Below are experts of layer 11 (counted from 0) of a mixture-of-experts language model. Rows are named gate (a neuron's input weights, with its number), up (a neuron's input weights, with its number) and show model dimensions 48-95. Each number is 128 + 24 x the weight over its row's rms, rounded and kept within 0 to 255.
Before each expert's rows: a language model's description of what the expert responds to. This comes from a sample of Wikipedia text that the model never trained on.

# expert 8
It responds to: Month names and year or day digits in dates, such as July 2020, 1 January 1925, 1848, (2008).
gate0 [141 110  77 164 161 102 118 149 130  72  94 136 104 132 122 124 128 130 146 103 128 128 132 126 132  97 121 170 136 101  86 114 120 114 138 134  93 111 137 156  99 145 128 116  92 125 179 112]
up0 [115  96 132 112 123 140 154 146 126 133 137 133 143 117 114 184 124 152 127 109 156 105 114 157 167  85  86 123 141 154 131 123 126 156 197 104 172 139 136 145 141 117  85 130 123 147 151 155]
gate1 [147 112 137 158 146 131 143 172 144 165 175 152 164 160 116 104 142 154 121  84 100 144 157 148 138 169 104 122 131 109 133 140 140 114 149 144 159 129 127  90 155 120 110 111 101 131  93 127]
up1 [154 121 130  92 124 165 125  71 148 127  99 135 122 101  92  95 144 142 134 135 121 103 170 115 109 120 156 131 119 119 137 121 131 116 155 125 139 116 104 110  88 115 154  90 174 128 146 109]
gate2 [118 107 144 126 125 115  96  82 102 167 129 188 123 109 130 107 139 146  84 129  92 160 142 148 107 117 152 136 125 103 122 149 117 140  89 125  95 122 145  96 176 160 103 120 160 140 153 120]
up2 [117 120 125 114 120 163 118 170 180 111 171  82 122 142 160 141 113 115 150 134 126 124 128 134 115 131 118 108 139 170 106  82 125  97 170 171 141 140 133 156  79 107 128 142 100 146  91  67]
gate3 [ 82 149 143 169 139  77 173 110 129 151 149 139 118 127 131 151 146 141 116 116 134  90 136 157 145 110 118 169 107 134 130  97 110 116 105 133 192  93 101 106 187 137 118 148  77 149 190 100]
up3 [127 123 121 152 103 111 150 120  85 127 125 107  99 158 102 106 155 145 142 117 144 119 184 135 141  89 122 136  77 160 110  93 133 160 130 138 187 130 154 135 135 123 118 166  76 148 141 105]
gate4 [111  79 150  99 138 140 124 142 147 114  87 101 127 116 159  89 152  83  94 121 121 128 131 118 113 100 139 121 101  96 147 131 160 150 131 115  88 124 130 118 114 140 142 118 121 127 134 142]
up4 [ 80  43 109 115  82 111 112 104 155 112  92 146 170 131 155 120 123 127 115 124 127 162 147 154 115  82 114 133  77 129 110 123 133 121 110 133  92 141 111 115 119 140 136 165 118 140 125  99]
gate5 [148 149 141 109 111 156 120 153 166 150 155  79 150 141 164 120  90 110 142  92 102 144 115 151 130 107 110 110 114 126  78  89 123 136 122 166 103 160 156 118 118 113 145 143 129 108 156  79]
up5 [125 148 115  79 113 122 141 147  75 118 121 143 141 132  74 135 124 144 111 133 154 145 141  95 124 146 164 121  98 126 136 116 188 104 177 128 113 159 114 135 164 112  79 156 120 146 122 160]
gate6 [152 141 170 109  94 121  95  99 118 144 121 123 111 125 116 116 141 111 126 142 137 163 133 143 100 131 115 101 110 156 110 123  74 151 184  86 138 150 130 119 151  66 145 150 154 110 130 142]
up6 [131 125  78 179 122 156 126 142 133 148 139 146 137 108 150 142  92 170 115 123 127 122 121  86 128 126 132 159 153 109 108  90 156 142 110 109 110 129 132 135 100 118 104 120 118 110 108 139]
gate7 [117 114  95 122 122  84 116  98 142 137 112  85 179 142 159 122  73 116 134 107 115 135 139 144 182 123 102 129  82 128 139 127 115 141 123 106 123 125 136 129 147 148 123 122 163 128 161 102]
up7 [150 109 128 100  67 125 157 169 152 117  66 148 136 128 120 162 124 130 134 139 170 106 126 132 143  90  95  94 124 115 119  69 127 139 129  90 149 174 132 103 125 146  92  84 151 116 136 138]
gate8 [145 161  90 114 145  87 117 137 129  97  99 154  98 122 140 133 163 169 136 147 112 120 128 121 121 114 161 139  86 114 176 160 168 102 104 109 129 109 181 112 116  98 106 144 137 152 117 120]
up8 [149 157 136 199 168 151 130 123 165  98 144 128 117 115 165  93 103 105 145 116 156 147  85 125 111 158 146 142 157 136 117 127 144 139 139 112 138 136 135 124 154 117  98 147 110 104 134 117]
gate9 [139 120 104 104  87 129 158 140 161 140 129 124 134 162 137 110 108 128 124 141  85  92 156 156 116 178 138 143  89  83 176 140 139 132 111 152 136 124 184 111 120 132 162 121 137 163 155 104]
up9 [134 123 145 107 117 105 114 128 124 121 141 161 128 172 117 112 129  97 117 185 122 137 133 135 133 144 163 146 149 123 148 126 138  78 110 135  66 157 130 113 115 144 111 145 136 148 143 135]
gate10 [ 97 146 121 124 173 156 139 140 115 122 122  90  73 153 105 155 137 139 142 120  99 114 131 145 145 181 187 165 151 144 121 142 132 104  99 142 149 147 128 106 129 102 135 128  79 119 175 129]
up10 [103  71 150 133 135 152 112 149 124  93 113 130 199 121 138 132 149 135 122 156 102 137  78 151 100 112  78 123  86 161 136 169 124 111 118 121 136 157 112 120 104 111 111 127 136  64 165  96]
gate11 [133 114 138 132 126  74  72 146  90  93  85 164 165  85 188  98 147 127 146 130 121 115 107 101 158 170 138 173  90 119 101  97 112 156 142 118 149  91 139 178 149 106 185 118 139  85 146 123]
up11 [160 142 163 146 105 119 165 142 129 126 142 136 120 119 134 147 107 133 134 153 133 119 166  95 189 146 125 142 118 125 112 105 144 165 139  93 125 108 138 136 104 129 147 102 155 128  79 131]
gate12 [148 101 140  83  95 137 153 131 120 133 137 151 123 165 108 117 107 107 126 126 128 113 102 141 145 121 108 163  95 122 112 134 156 129 111  99 104  90 137 132 143  90 104  88 101 114 155 104]
up12 [113 113 143 125 100 132 165 106 161 138 145 146 138 141 117 131 139 170 133 160 116 149 124 123 151 109 149 136 124 107 187 104 153 140 137 128 123 131 139 109 118 116 142 111 137 123 178  90]
gate13 [ 88 147 125 119 119 119 103 113 116 154 149 122 128 140 156  81 143 129 135  92 123 160 102 148 171 139 115 117 134 135  91 126  94 192 125 136  99 144 123 125 142 119 152 151 126 193 176 151]
up13 [132  94 121 152 102 121 141 128 132 120 121 119 143 124 137 108 124 132 112 139 140 122 121 152 144 122 108 130 127 100 126 146 156 113 139 103 122 129 171 131 101 147 115 142 123 119 116 112]
gate14 [148 120 106 145 137 109 156 121 164  73 126 130  79 166  98 122 155 164 154 108 113 127  98 117 101 155 120 152 138 124 107 147 113 157 179 130 159 134 137 119  77 138 107 112 117 136 105 154]
up14 [125 131 137  90 139 107 111 146 152 163 148 131  79 112 137 142 155 110 119 168 137 153 130 140 110 126 123 130 160  85 181  92 106  71  93 142 104 105 163 104 125 130 135 122  99 113 124 109]
gate15 [107 149 128 132 132 139  96 112 138 128 108  72 146 142 160 131 150 174 107 142 134 149 105 130 177 142 168 148 147 138 153 104 131 118  96 112 156 119 198  79 147 180 117 146  71 144 125 131]
up15 [117 146 125 131 136 135 132 143 142 110 125 171  78  87 122  88 106 157 141 155  84 143 182 144 132 117 142 127 119 111 125 131  86 139  97 120 131 151  98 123 140 136 100 147 132  79 147 126]
gate16 [137 120 106 113 123 106 150 182 107 155 135  91 108  95 115 147 128 127 110 139 106 155 130 146 161 114 161 102 141 139 140 128 114  97  83 147 103 115 141 108 140 122 146 162 139  87 125 167]
up16 [138 147  91 141 156 187 144 150 114  72 164 175 143 138 158 171 145  90 153 105 147 162 137 123  87 125 144 124 109 164  94 119 116 101 148 120 108 140  96 170 137 126 104 101 159 135 146 162]
gate17 [136 124 146 112 122 158 104 137 147 100 122  97 116 142  85 135 153 167 155 116 135 164  70 155 117 146 104 143 122 117 143 174 111 102 153 118 163  97  87 129 120  93 131 101 158 104 114 117]
up17 [ 86 100 145 112 103 100 152 157 147 111 139 174 105 151 118 105  91 140  93 129 181 159 136 122 145 117 144 172  97 105 153 169 140 143 172  85 147 123 105 126 168 116 126  80 124 137 138 107]
gate18 [110  91 124 128 116 105 109 169 112 124 127 133 107 137 118 148  98 138 113 115 127 141 131 173 151 125 127 106 126 127 121 173 145 110 124 132  91 121 100 122 167 147 141 153 131 108 117  93]
up18 [179 118 156 128 192 146 132 121  83 134  99 161  68 152 116 106 121 113 145 109 141 140 147  77  94 146 120 109 137 138 132 110 108 123 158 128 116  94 103  91 115 119 100 168 152 165 135 170]
gate19 [139 179 137 152 140 107 157 147  82 117 108 150  89 103 155  95 103 117  98 159 150  82 116 123  92 138  92 168 131 126 124 135 130 104 134 119 127  84 129 101 158 126 153 132 162 122 134 156]
up19 [137  82 100 107 131 123 124 114 148 168  88 122 105 135  90 138 141  95 152 113  87  86 151 119 152 120 135 147 126 125 158 136 125 127 133 119 150 119 145 102  97 139 115  87  83  96 142 157]
gate20 [122 124 110 124 125 156 135 151 151 129 174 150  91 217  85 149  95 134 101 137 116  96 145 155 139 115 109 130  75 159 125 107 119 133 130 158 161 119 113 115 135  93  92 139 117 145 130 129]
up20 [ 91 110 156 164 137 138 155 137 113 107 158 119 141 175 159  99 114 129 119 135  96 170 159 147 105  93 133 113 153 135 110 115 121 137 135 136 118  94 103 138 121 119 101 148 158 140 141 139]
gate21 [121 106  55 116 137  80 106 173 125 129 150 141 142 147 154 108  90 154 126  97 126 184 128 141 173  95 141 125 126 122 133 154 143 125 132 103 154 125 136 109 131 157 134 130 123  98 136 159]
up21 [105 144 156 130 158 134 112 128 134 125 187 167 133 128 149 134 158 166 134 126 125  65 101 151  98  89 145 109 156 153 147 116 161 157 156 149 139 140 148 116 143 107 142  96  99 136 121 127]
gate22 [104 126  98 127  94 145 102 147 109  55 122  98 103 116 137 117 127 118 136 112 101 132  61 118 147 157 131 101 178 114  89 150 101 106 136 116 121 167 143 103 108 113 144 125 158 145  98 174]
up22 [143 133 143 120 151 120 168 170 150 133 151 129 124 139 147 137 115 164 146 135 120 126 155 144 104 133 142 127 151 141 137  95 137 154  94 123 135 132 133 113 133 128 105  99  90 127 109  92]
gate23 [114  81 114 158 111 112 129 136 129 144 158 123 119 122 115 188  99 126 126 136  98 157 135 121 131 106 124 146 128 144 107 128 104 145 124  86 110 157 142 109 119 109 122 147 129 115 138 134]
up23 [103 150 109 140 103 109 134  88 139  79 146 153 128 137 142 115 128 115  77 157 167 136 130 120 148 117 114 114 137  90 132 163 100 136 115 131 155 130 145 120 150 103 157 164 103  94 164 115]
gate24 [140 131 127 145 142  98 178 209 144 149 117 118 110 137 162 115 144 139 104 158 162 121 147 190 104 105 131 148  79 127 143 129 117 117 139 113 135 139 140 134 110 107 157 124 139 158 121 123]
up24 [123 141 143 125 107 125 150  94  86 144 111  99  88 118 177  94 129 139 158 120 162 131 108  88 158 114 177 141 139 118 139 146 160 115 104 150 134 128 160 157 152  98 146  98  65 118 133  79]
gate25 [134 134 134 143 118 154 136 122 124 121 135 135 133 187 122 107 159 140 100 124 132 134 139 135 141  76 165 139  93 111 154 150  92  91 107  99 102 128 116 154 110 137 109 136  62 122  82 132]
up25 [139 127 216 126 115 148 109 108  98 120 111 174 177 121 125  66 117 100 120 108 161 157 111 107 101 131 109 138 125 132 119 136 128 146 119 115 118 122 187 131 111 111 111 177 146 142  99 167]
gate26 [137 168 121 111 162 164 140 118 150  86 152 135 131  97 165 100 111 154 152 141 142 151 133 134 130  86 119 148 126 116 152 136 157 165  79 106 162 118 126 129 143 135 142 122 150 136 143 174]
up26 [154 110 174 163 120 130 113 136  85 119 115  84 114 102 126 138 116 113  95 133 137 134 103 114 123 108 131 135 144 153 134 127 155 137  86 137 142 117 144 145 141  93 136 128 155  85 104 153]
gate27 [133 163 123 102 136 102 106 125 119 126 120 134 118 125 112 150 135 102 137  81 143 119 124 142 135 128 126 159  89 165 145  97 107 110 120 126 162 121 124 140 191 143 150 142  83 132  86  81]
up27 [136 145 138 150 157  91 188 131 153 142 112 109 163 150 134  92  95 116 160  81 153 140  99 131 119 104 103 140 130  69 134 176 112 149 148 148 130 158 109 112 127 123 145 124  97 146 135 129]
gate28 [107 178 143  97 108 120 131 145 127 131 161 100 121 134  53  98 168 143 143 149 163 162 148 124 109 127 104 167 122 132 101 101 114 112 164 106 160 127 124 110  95 117 141 160 114 120 135 149]
up28 [114 107 115 139 115 132 124 148 147 109 100 115 100 112 128 116 134  92  95  81 119 164 123 118 120 114 144 105 112  66 128 103 111 110 123 125 122 138  76 115 131 135 122 121 166 116 140 166]
gate29 [185 128 130 103 136 112  97 115 102 133  94 119 103 116 114 136 103 142 119 128 104 147 105 129 130  98  78 147  83 180 111 132 141  96 104  89  92 114 134 161 112 160  96 122 107 119 138 142]
up29 [118 170 128 130 154 109 169  92  87 161 165 143 118 112 154  96 134 121 107 142  89 156 126 102 126 156 148 137 151 130  95  98 132 132 142 164 133  95 116 140 103  84 130  86 117 119 109 145]
gate30 [164 125  93 117  89 137 116 134 122 126  93 138 133 136 138 116 108 160 102 109 118 147 120 141 181 127 157 156  85 139  83 184 143 110 154  92  78  83 148 135 166 104 134 139 124 137 147  99]
up30 [118 102 118 164 116 161 131 127  81 127 141 110 110 107 118 118 116  99 119 133 114 118 130 116  75 107 109 138 136 127 166 140 113 124 111 147 184 134 131 121 153 125 135 130 160 130  98 120]
gate31 [118 120 100 134 158  97  86 137 116 121  74 132 106  99 154  99 145 165  64 106 152  99  86 152 149 152 131 153 116 175 157 117 101 158 135 122 108 107 140 139 157 118 140 126  94 137 147 120]
up31 [144 145 108 110  91 152 152 110 164 155 151 139 164 128 120 103 137 111 124 127 130 101 206 122 151 106  87 148 135 110 126 135 143 126 148 143  94 146 105 130 142 153 142 125 118 158 111 109]
gate32 [114 107 154 101 101 112 122 107  80 126 132 120 115 134 102  76 136 108 108 133 109 109  93 166 143 102 106 144  92 141 118 125 150 136 121 115 128 134 113 128 117  80 154 143 105 100 180 123]
up32 [146 115 114 114  93 129 141 114 111 114 125 109  80 112 139  66 155 148 113 136  90 145 127 145  95 118 151 129 149 133 132 133 173 138 108 122  73 128  90  89 161  76 124 135  99  97 135 139]
gate33 [ 92 162  82 134  97 146 122 165 115 104 136 126 166 110  92 150 121 131 145  88  55 144 137 141 125 157 123 114 132  83  81  95 154 132 152 132 137 136 140 146 145 130 141 164 182 130 119 103]
up33 [ 82 100  67 130 119 147 110 189 134 108 134 135 115 158 162 145 124 120 138  91 155 132 164 137 104 141 153 114 145 136 151  95 130 160 187 128 124 134 156 142 120 107 160 140 126 128 144 143]
gate34 [ 89 110 126  81 137 125 120 118 141 132 116 156 115 111 108 163 141 142 110 129 125 131 129 129 189 143 127 110  60 104 121 137 103 102  73  76 144 123 131 125 140 125 136  96 115 122 110  97]
up34 [139 144  92 157 156 104 108 109 110 127 155 127 114 151 126 139 117 118 123 136 149 127 109 134 104 130 122 116 197 179 106 116 147 147 169 178 133 102 124 148 118 121  98 149 154 133 119 106]
gate35 [ 93 113 121 140 138 150 105 148 189 179 129 115 133  91 125 118 152 138 132 134  87 111 111 204 121 148  65 169  99 126 117 135 156 136 123  77 120 132 133 137 104 148 123 140 148 120 114 126]
up35 [121 141 106 105 154 119 156 118 100 145  95 120 101 111 164 120 145  95 110 173 162  82 156 123 145 111 112  81 138 113 144  96 169  96 133 131 115 113 144 102 105  84 118 113 154 104 145 103]
gate36 [111 112 128 134 151 136 105  97 126 179  46 148 131 125 136 149 135 105 105 149 151 123 111 142 129 144 100 124 110 148 114 137 141 125 160 136 120 120 177 110 142 116 121 124 114 123 151 114]
up36 [140 135  90 120 110 119 138  92 102 126  61 120 145 131 153 109 125  98 141 159 162 142 110 122 110 115 127 166  83 141 104 162 135  95 148 128 179 117 142 145 163 111  90 145 113 118 145 110]
gate37 [123 122 123 154 140 113 122 125 109 184 124 181 148 121 108 138 102 149 144 134  99 113 119 148 137 152 122 141 115 138 128 140 124 133 133  87 142 123 170 131 182  90 110 145 118 112 142 100]
up37 [124 132 126 136 140  88 117 132 138 161 124  63  97 108  89 157 151 142 105 114 123 137 113 122 129 172 126 174 139 118 141 134 124 115 174 112 127 150 131 152 135 144 150  88 113 123 144 104]
gate38 [103 143 152 123 166 102 111 142 148 101 123 126 163 121 143 141 138 125 119 152 108 126  93 159 148 164  80  77 105 133 103 115  96 174 109 142  87 115 119 173 176 134 126 129 121 139 140 146]
up38 [ 96 122 132 130 128 115 142 139  84  93 149 145 161  89 148 141 112 117 133  94 167 144 146 113 130  71 134  79 131 120 131 142 107 171 134 105 123 180 122 121 133 134 145 137 120 118 114 121]
gate39 [133  72 141 131 133  91 133 161 156 104 125 103 176 131 143 136 154 133 178 117  94 131  89 194 163 129 131 179  76  92 156 129 118 153  89 132 114 141 109 102 170 112 128 104 140 141 131 106]
up39 [161 116 161 133 125 149 162 117 117 136 122 101 124 117 148 204 134 130 112 126  99  94 124 101 145 154 165 172 174 124 184 142 126 152  94 126 122 157 127 103 142 117 136 104  79 126 118 131]
gate40 [143 165 143 134 152 113 161 152  52 147 112 135 158 110  79 131 133 127 142 149 106 168 135 128 106  99 152 152 152 138 151 107  96 116  97 102 133 133 144 152 138 100  69 106 109 118 154  82]
up40 [ 92 137 134 192 153 115  92 112 126 116 109 110 114 123 160 108 129 154 104 108 128 120 104 130 169 136 144 154 118 108 180 147 109 105 148 155 143 147 145  83 109 114 110 121  60 136 124 147]
gate41 [169 102 136 136 184 119 161 133 151 116 139 134 122  88 131 130 138  90  84 150 120 133 160 151 124 114 147 152 126 121 133 132 124 103 139 145 150 137 104 137 113 118 144  91 156 125 120  77]
up41 [147 136 114  75  91  85  92 133 106 129  97 169 128 165 136 118 150 109 128 114 135 145 110 134 144 120  93 100 139 139 153 130 149  95 131  91 105 156 158 129 117 153 149 133  57 186  99 140]
gate42 [107 147 134 131 119 104 116 151 103 111 109 156 112  89 171 125 123 105  93 113 119 138 117 171 159 135 143 137 120 106 156 164  94 104  86 129 117 110 117 108 116  94 149 132 123  97 164 109]
up42 [138 112 169 148 135 135  83 113 122 155 140 150 155 104 109 130 127 110 134 139 127  85 138 159 125 118 140 166  90 112 127 131 134 124 119 114 125 139 108  93 158 116 142 131 139 132 105 159]
gate43 [164  89 123 178 132 121 165 179 100 108  43  71 155 122 160 140  84 123 125 163 113 164 129 139 135 122 131 145 143 115 143 122 115 123 147  87 139 101 112 131 150 179 124 143 112 147 135  94]
up43 [ 95 146 141 106  98  87 111  76 119 117 177 138 111 137 115 111 159 112 122  98 157  80 133  87 106 149 136 124 136 148 108 129 114 125 106 118 129 159 181 100  99  95 136  96 126 108 122 159]
gate44 [118 121 124 145  92 137 105 133 135 129 111 153 124 126 124  96 144 143 135 147 160 181 173 129 126 163 147 116 121 154 150 170 152 125 146 125 129 136 148 137 146 108 119 112  98 142 104 138]
up44 [144 132 149 123 161 146 103 213 102 128 129 138 179 113  86  92 128 160 113 148 118 174 123 171 134 124 102 130 150 161 155 155  81 146 109  89 103 120 140 118 148 118 149 146 117 132 126 111]
gate45 [115 173 132 174  60 131 110  74 125 173 116  69 105  92 143 119 114 138 104 148 109 150 107 119 127 120 119 176 143 125 111  84 146 108 110  98 129 110 143 131 147 108 115 109 130 110 141 130]
up45 [100 148 130 127 116 122 132 130 112 120 148 157 155 118 141 112  82 123 121 102 125 132 118  58 110  83 155 138 133 108  67 121 135  91 135 136 121 156 120 113 121 115 137 107 126 157 100 127]
gate46 [140 129 121 210  89 113 172 139 144 138  83  93 128  87 160 117 141 129 135 151 102 136 148 128 142 133 144  92 120 123  88 123 169 127 106 103 102 128 132 128 142 141 155 148 104 134 109 150]
up46 [129 159 122 148  96 152  98 116 156 136 147 140 139 146 114  75 125 123 129 161 129 152 139 119  81 139 131 112 139 150 102 163 122 121 162 120 132 137  93 140 109  80 125 171 129 150 117  75]
gate47 [118 109 153 142 131 162 140 180 133 136  97 127 131 132 101 152 112 124 120 132 146 169 142 137 157 137 155 136 145 132  87 129 107 151 126 133 118 156 139 125 141 148 154 161 142 113 158 152]
up47 [182 162 120 157 114 104  68 112 128 106 160 165  92 114 129 118 151 135 108 137 118 115 131 125  96 146  93 140  89 145 138 160 131  69 130 146 175 118 141  98 170 133 137 160  98 124  86 150]
gate48 [117 112  86 133 104  90 123 128  89 117 134 167 152 131  98 128 133 136 135 150 130 107 161 148 140 126 134 147  41 132 149 124  66 136  99  38 147 116 122 102 133 120  91 185 122 139 114 117]
up48 [114 113 173 140  88  90  87 169 118 126 120 133 175 144 160 154 122 131 133 133 144 141 154 169 148 117 106  96  75 108 143 109 106 144  89  86 116 142 134 107 115  88 146 130 176 145 119 113]
gate49 [141  93 153 129 174 141 137 140 153 118 112 153 121 114 132 127 115 148 117 102  98 138 142 172 121 119 114  95 139 128 141 120 140 115 143 177 102 115 100 154  82 130 149 106 107  88 140 163]
up49 [138 178 125 183 114 131 122 156 113 165 139 139 123 138 153 155 160 142  80 100  94 115 109 107 149 129 115 126 141 114 162 102 123 140  94 121 138 158 120 122 180 143 116 109 153 143 108  72]
gate50 [131 118  97 144 111 140 164 123 143 149 124 169  83 161 171 122 127  86 109  92 128 161 124 184 108 108 122  88 154 141  73 145 136 163 117 161 155 126  88 142 143  95 108 114 130 132 112  94]
up50 [112 117 149 115 127 127 156 164 124 134 121 131 137 162 110 132 133 149 109 125 142 158 130  91 108 115 129 147 107  98 179 154 152 123 131 166 119  69 105 102  98 131  73 149 150 141 138 110]
gate51 [136 134 119 145 138 113 110 133 125 113  89 129 127 126 129 138 136 148 158  79  93 130 136 164 151 158 109 137 116 158 140 164 108 141  97 111 133 119 116 175 107 103 177 143 110 139 130  92]
up51 [155 106 136  76 118 113  73 152 120 149 133 138 135 103 134 132 174 133 132 135  84 124 149 151 169 136 114 124  65 180 133 137 103 130  92  70 103 132 111 128  83 136 142 130 113 148 131 108]
gate52 [125  97 162  95 111 118 140 149 132 121 114 137 167 130 136 126 134 116 144 118  98 125 113 134 129 146 113 122 138 102 138 180 115 134  89 119 123 152 110 160 130 125 123 138  93 125 132 136]
up52 [150 137 133 159 122 152 133 164 139 139  92 109 142 126 105 167 114 100 138  94 143 120 135  75 115 122 129 146 136  96 141 161 145 185 132 111 144 166 144 148  81 165 124 124 123 114 148 102]
gate53 [132 104 122 178 143 103 100 173 152 179  67 128 114  73 105 109 138 119 123 105  96 121 108 161 144 166 120 112 137 122 113 158 125 107 124  93 111 124 105 121 123 155 115 185  92 103 139 132]
up53 [159 127 151  89 108  87 118  90 134 127 149 129 178 120 117 128 137 134 123 183 139 128 150  98 111 132 122 145 173 121 137 117 142 128 117  89 123 127 125 120 103 131 144 133 134 128 133 137]
gate54 [117 155 153 145 123 138 115 164 113 121 128 149  90 140  88 132 130 162 121 136 162 155 135 128 128 147 102 100 138 145 121 155 137 118 118  78 143 129 113 153 120  83  93 126 113 139 128 115]
up54 [110 125 149 126 199 133 117 118 131 140 103 146  96 152 114 111 133 137 139 133  91 119 166 129 132 134 141 125 152 110 130 131 146 137 106 128  96 135 101 158  89 126  91 164  76 129 121 121]
gate55 [117 132 131 151 150 124 101  83 100 154 111 111 125 138 151 117 124 125 144 100 132 108 121 152  85 147 131 126 114  93 115 128 143 126 140 168 155 137 186 143 122 120 112 121  98  92  66 127]
up55 [109 147 130 107 155 130 136 154 122 164 104 150 109 113 172 125 109 142 142 156 140  92 119 131 144 138 116 152 143 148 103 120 138 130 115 146 168 151 165  87 129 135  85 110 117 139 126 142]
gate56 [146 100 134 168 153 103 111 158 180 117 113 130 164 160 135 142 120 115 125 151  84 169  97 179 134 150 123 103 112  99 143  93 137 110 127 144 129 117 182 161 165 160 105 147 116 121 152 121]
up56 [111 123 135 140 117 123 116 150 173 103 174 139 117 161 138 114 138 102 131 107 134 104 141 136 148 145 143 126 115  78 156  95 117  95 144 150 110  99 165 131 171 170 129 139  97 149 163 118]
gate57 [124 131 110 135 149 114 127 119 115 142  89 142 101 138 125 179 128 153 130 150 129 112 124 151  98 123 128 128 128 108 130 139 101 141 133 107  89 158 145 145 155 142 161 163 139 114 152 143]
up57 [132 133 171  76 141 130  98 133 104 119 100 171 136 119 115  85 107 115 121 114 105 142  80 124 110 118 145  97  95 131 150 134 130 105  91 173 164  92 112 105 111 122 182 117 122 112  98 108]
gate58 [118 144 115 104 135  92 160 133 131 112 100 112 121 147 167 171  86  95 153 118 116 112 131 120 158 145 109  93  66  90 118 144 121 141  57  95 137 100 125 155 130 119 123  98 126 147 127 148]
up58 [113  99 128 109 149 107  95 154 133 119 109 143 161 137 131  89 142 132 153 134 151 144 110 127 107 129 143 119 126 156 125  94 108 128 150 136 132 159 136 119 150 156 137  50  74 150 116 139]
gate59 [111 137 132 109 133 141 157 138 186 115 124 111  94 139  98 127 138 143 104 142  97 133 130 137 127 160 110 106  95 132 138 157 129 102 127 182 130 115 119  91 138 121 123  96 118 146 122  97]
up59 [143 137  47 107 112 183 118 139 101 165 165 147 133 126 126 124 135  54 136 146 151 117 114 135 132 130 168 135 145 127 124 101 136 157 109 109  82  99 147 184 125 141 125 155 156 113 149 163]
gate60 [147  90 135 146 138 121 127 134 124  90 117 111 105 150 148 134 123 154  82  58 105 140  85  90 107 147 145 140 115 106 109 115 147 116 122 135  77 115 129 158 162  91 110 152 104 149 125 132]
up60 [101 150 104 130 150 127 136  92 168 125 108 176 131 130  95 111 144 106 126 124 166 146 123 127  64 113 178 128 143 111 146 141 138 103  52 135 118 147 139 139 119 125 136 120 107 131  95  85]
gate61 [121 136 158 146  95  90 132 115 132 137 137 132 122 129 147 149  79 104 101 137 118 146 169 168 129 144 137 138 125 165 136 173  68 161 115 123 142 103 134 106 100 115 178 128 145 100 110 107]
up61 [ 97 118 171 130 138 123 157 110 134 145 112 148 139 145 116 164 186 110 130 156 110 154 150 134 115 130 122 129  89 118 105 158 111 130 160 139 108 109 158 116 106 139 114 135 137 172 129 137]
gate62 [157 174 102 166  98 128 174 141 131 107  90 164 137 138 122 121 118 113 128 144 107 147 141 147 128  76 111 119 144 133 172 142 167 142 157 153 160 133 125 130 152 119 115 128 100 142 101  98]
up62 [134 142 100 186 110 125 182 134 149  99 128 124 139 139 111  95 130 131 127 129 123 154 137 141 109 114 144 131 116 110 128 162 148 134 165 120 159 108 150 146 121 152  93 132 116 101 107  79]
gate63 [109 124 132  76 149 119 105 147  94 106 118 189 133 137 109 144 120 127 120 116 158 125 116 129 112 126 126 122 143 172 129  78 149 145 117 120  95 116 137 130 140  97 190 104 128 130 123  94]
up63 [106 134 120 141 105 144 107 130 156 155 139 130 148 125 143 132 156  97 170  88 134 124 155 120 130 130 130 107 140 103 151 145 120 161 108 141 123 139 153  83 141 141 127 134 157 137 147 117]
gate64 [133  80  49 121 111  96 126  99 159 140 103 132 111  95 124  96 131 130 128 149 105 141 118 151 123  98 189 127  99 125 140 145 134  86 158 111 106 117 116 173 121 131 144 149 157 121 106  97]
up64 [122 134  88 189 131 177 135 158 152 119 123 133 133  94 116 145 158 120 149 137 113 190 101 179 123 112 183 150 135 131 162 168 160 122 146 101  99 113 125 151 112 146 151 151 112  94  98 140]
gate65 [ 95 179  98 164 118 142 125 183 142 118 106 118  79  88 116 125 148 132 132 136 127 139  97 151  95 165 135 154 141 130 148 131  88 128 169 100 124 113 141 157 135 124 122 108  91 160 139 143]
up65 [117 158 148 134 116 112 143 145  98 148 137 125 119 130 146 133 140  91  96 110  91  87  90  62 152 107 135 157  83 102  66 111 131 108 145 157 140 136 138 137 142 122 126 131  95 109 127  89]
gate66 [133 103 142 113 115 141 141 148  63 113  94 143 101 121 190 123  99 135 112 122 143  69 158 129 158 146  74 124 116 124 112  88 113 101 142 129 194 136 147 115 177 111 123 191 119 117 143 134]
up66 [129 107 166 129 135 150 163 175 202 121 149 131 139 148  55 123 157 130 133 106 125 156 102 163 132 109 132 123 113 139 121 123  68 118 153 113 109 168 133 175 121 141  96 105 132 148 120 148]
gate67 [144  95 153 126 163 135 105 164 146 115 103 130 110 101 116 106  91 138 138 143 193 107 152 158 101 176 132 107 167 100 101 128 140 145 115  73 146 106 120 126 144 102 137 101 140 107  87 110]
up67 [113 100 117 145 137 135 167 163 120 100 105 137  84 148 181 122 144 141 110 109  94 141 135 141 134 116  98 142 118 165 186 108 135 148  98  95 126 129 126 141 168 134 165 112 106 133 125 138]
gate68 [109 109  89 124 102 112 121 129 152 118  79 124  99 145 153 130 100 127 134 140 138 132 102 195 119 106 116 137 115 131 145 115 161 119 121 156 108 150 172 139 145 159 120 115 140 102 122 139]
up68 [135 111 144 130 137 158 112 151 175 165 154 153 179 178 102 173 123 119 142 128 160  92 154 118 106 155 153 100 157 124 112  92 155 115 127  83 113 124 132  92  78  96 134 127 113 160 105 113]
gate69 [103  95 117 129 116 124 111 127 117 156  95 136 103 120 121 107 116 108 121 142 126 128 164 127 168 142 108 107  72 123 128 106 133 114 165 130 127 145  72 136 102 146 112 152 135 137 157 107]
up69 [141 136  92  82 122 170 126 129 156 149 141  97 146 102 137 132 109 127 123 136 128 125  49 148 139 144 100 184 105 113 142 110 149 140  98 119 144 171 128 139 140 137 119 129 132 103 110 116]
gate70 [111 151 133 132 119 131 161  95 155  85 152 122 147 137 151 146 140 176 126 132 150 180 125 137 157 165  75 128 150 147 123 150 123 101 116 129  88 114 142 107 169 102 102 139 142  98 170 124]
up70 [143 108 147 141 111 108  74  87 155  86 142 151 174 106 132 144 120 110 105  98 123 138 133  90 163 171 133 121 115  97 103 131 143 109 141  61 171  99 121 144 119 124 159 149 106 122  99 120]